From a checkpoint of a small mixture-of-experts model trained on Wikipedia: 6 picks a token, 2616 steps.
Below are experts of layer 9 (counted from 0) of a mixture-of-experts language model. Rows are named router (the router's row for the expert), gate (a neuron's input weights, with its number), up (a neuron's input weights, with its number), down (a neuron's output weights, with its number) and show model dimensions 0-159. Each number is 128 + 24 x the weight over its row's rms, rounded and kept within 0 to 255. Numbers have three digits each.
Before each expert's rows: "comes after" lists some tokens at least twice as common just before its tokens as in all text. This comes from a sample of Wikipedia text that the model never trained on. Tokens count by the router's weight.

# expert 1
comes after: "=", ":", "  ", " =", "–", ")"
router:114153101118125132137174129149146113124087126114136100132093094171088121130139130122117113079064181129104136149143117099152122134153159113080139083131161131133124081138110139135173144120138131147118168143155119155148123141085122160126106121148175180159113137110156148164096154109098130111157125159130117143112173148127178109143149122114114130135107107126133149145123119109152099104125128125100117129132122136144135197157110104156155172066128146106152104125104137129140128093107115
gate0:151123078144120090160090123136133143158130091088137108091143104098108145154151095115134109100167097154130137145111128132176125129129129169079093138176149150117136134120066126156114167167138163135126162145142161081136172164100148150144124124120075091124125124098144138110090142107148106133151136133084141164124148089099095149118138120154124118152144145127121098143138106130125141129127172138097108168114161135124113096118123133175159127132110143118134136145125119146114097080156147
up0:129118123117131157142176113152077129126145131090109143124072124099079130111133083112128150106138118136120120140106159131113126128105115110107117110144144192109126117103128180137106116128136125092109139126095143122161138174144152197127151120130142118142127120117158081139120170110134190124128144206159157135136134120128160107119106197115123132103126093092137127122145132106135074110160095117141121114143143131129133136119120161128098123142106132105137075160115112101149142090145111
down0:138139097169123146150126090106101124136082086113100094131101144124119145169088096115120167113112131150116137154150094154161115111182140159146096111146106144099085161121154086161162139152142139109129105148146150121172114134114155129141139094162111134114129158102122126167112130120096126122131157125105090138103188153112156104106125114114133136115135128120122154135123123127183074152094143134077112112118109102138140117106140112164118183140112161157157087127113136139132166099119115

# expert 106
comes after: "  ", " 0", " 1", " 2", " 3", "%"
router:157138125126127126114135107155149095131136113143118138192127130126176157157139096148163101097126108150140113110147140065126116141132095130143117141106183123116113114112177128120152084157121141128122109125182154156087132159155090126138105131114148139140149126108077141160126145123108157119142111130121122104153118145086068109114119096113152168154106151114129172077090117124136150107131123163136101169169139150075153121129102166093164128139131121097150130162115120110121119127113104
gate0:097134116110087091140117083131090112112111148131116121155137128103126131115150105132143120130163136143143152156140126112176133120145182121147157156093146093111095149137145119114116124104143142156110113159172137130114122087122166116148114121148156123138131098121156169156117105150123112175122143121162105155132119098114143189123129148088134128114126163128111161133162121177127117123108081138137090175084107117114106131125093092094087133095120158185103113098143109121130153184113097
up0:137107110123122117125130120154149136127123107144120158104128130156140143109119121134137146134135154085100126131146131116143163140170109092136097071084127089140123141128111126087129100160140118084141123151134160138128139093131089157106142153142128138099103120089143067181129127182149178139173123125122104131131162111143134108165126098094191119118147123126116115171132127166095124092134141161139116144123109118113118168128114152115105095135065088183129089117125125146148154156158103
down0:106092126161127124116137124188153150117119124128069141130113140105100124143132133121134129113135124101124125066128135193157122153158120116124146129128109083120133141172128127126153094097116142098095160160117133144093128167142119139087131155131071147127157157137096138110090158175134148121165174132130128130098132086127099136147126112123103107104130155130162125110091092138115121112139106152129112137145124115098129159112102107104121135196109114137164129052145122137155143175134121

# expert 33
comes after: " |", " (", ";", ",", ":", "|"
router:132120130131134111105148121158132110133122152128110108122119134123151097118161112117118143086124105108151147114130132123109100101166081164136169118156159070149112086135144144122081131180082142117140089146148162107111070126120121129148105159115109135130147128116111166087147174130115159109133142133131126112108127154092087128134145125112118100117115089087157079126112098101102094134134141107144093156141161140178143125115127167149118084099169189154137110126154147159138147158112133
gate0:139146130130109213130119144095108114147126154121141077165150119146111115110149099137115067141135135104098189115191103103148075144156126128147137133151110129181162112116115112119141152106154086113137143112109161120141129110151071099111157166119139118134140114119150104117103116116140113125138136126119108109117090111145134133146121143171129154121119136135125129161141096173138143142139115146105089121186110100142095128123107128158134121079101111098166114126127115159083129147107099
up0:124162130117119099104127146120130134131148079139148162116138030146107172137165088144123089147119135132116120137112181084163136137146132110138117126122132137153103127111105174126147134151131131104124127131111150141149123123167116132106132110107138105141126069144110108150129138112112072120127113167120138110138122101145111103111132111140122131121132112171162143114131198149057124117139126136134173125142117109155131135140124133130135140149063119147113186168138085134151109085148117
down0:154131117146124126080134120129100104130170142141121101135132146107106154177110103158158162104123172146137116144114164110129092159146144078162126079152180185162127128126110086149134150145112139135145118157107121145121098161120106142166150171105144111118095121110126127149087138134108090134128152113145078141143097100126105099136164122123134092141123143118073149116113160141116103138109138092152129142152098128126082160115111104150108122150120102136124140083132117103173169121085118

# expert 90
comes after: " |", "–", " 0", " U", " (", ";"
router:144159112129075127146085125128145127146110122128114147127166163121112106173129140104163125124152135164146136165116111148070174102106076121072124120120149177121139140151153097129112126155147131146164108092141071140111153116137106097130119116097143117110180109108137138122107129157127149131111130124155117133127145107088128123139179106114119122154140132154106144149126120123116143132117088146167108159147153180173140135104138092115084136126129074142128088169138104144127129070130106
gate0:103141082107176120073135156124123144087105112100139114136116083129125148115139176129105119127096152126128120146110082114168112110132090096095141122122151112188117148108142126126124147113133104154139149122130130167128093170164124159120160082096103093124161124125182071140133086168163158128142166104118151117127107119148172142160159136122129094130117140101153141132164151124147154105097093173104109113112099112126134118107117113123128140147129134133125146160136165125150104160153112
up0:144121126129127101083168104144163116135106118161145111116150103128170087118112143171122106123119099090142125087114167127128104117143156142150151147147147135063168110114091087141159158114143139143112092129135142121192095151124144154145100109139113132130087145130118133161129119086165146082163156169108096132149070169157109112176124114146108117126107138115144150134134111132134126136116096111117137141111096113129109157136172102114125147125117159095121120107103129088092164163133134
down0:116109124089138142108133101131101147146113180121116088161110139088064075117130153125110136143094188131125109143128148127159134134155145126110144167161111154131132127122138124158118116141139106145079146171111122117161109095148112147110094147148110100092093141104143105144118081149146139074150173118122140137096116128158128146135148121163144120145125074124117124155144148164149133104078102144113125092124162162161134123139124072126153127132115129179104098144163109143099142129147126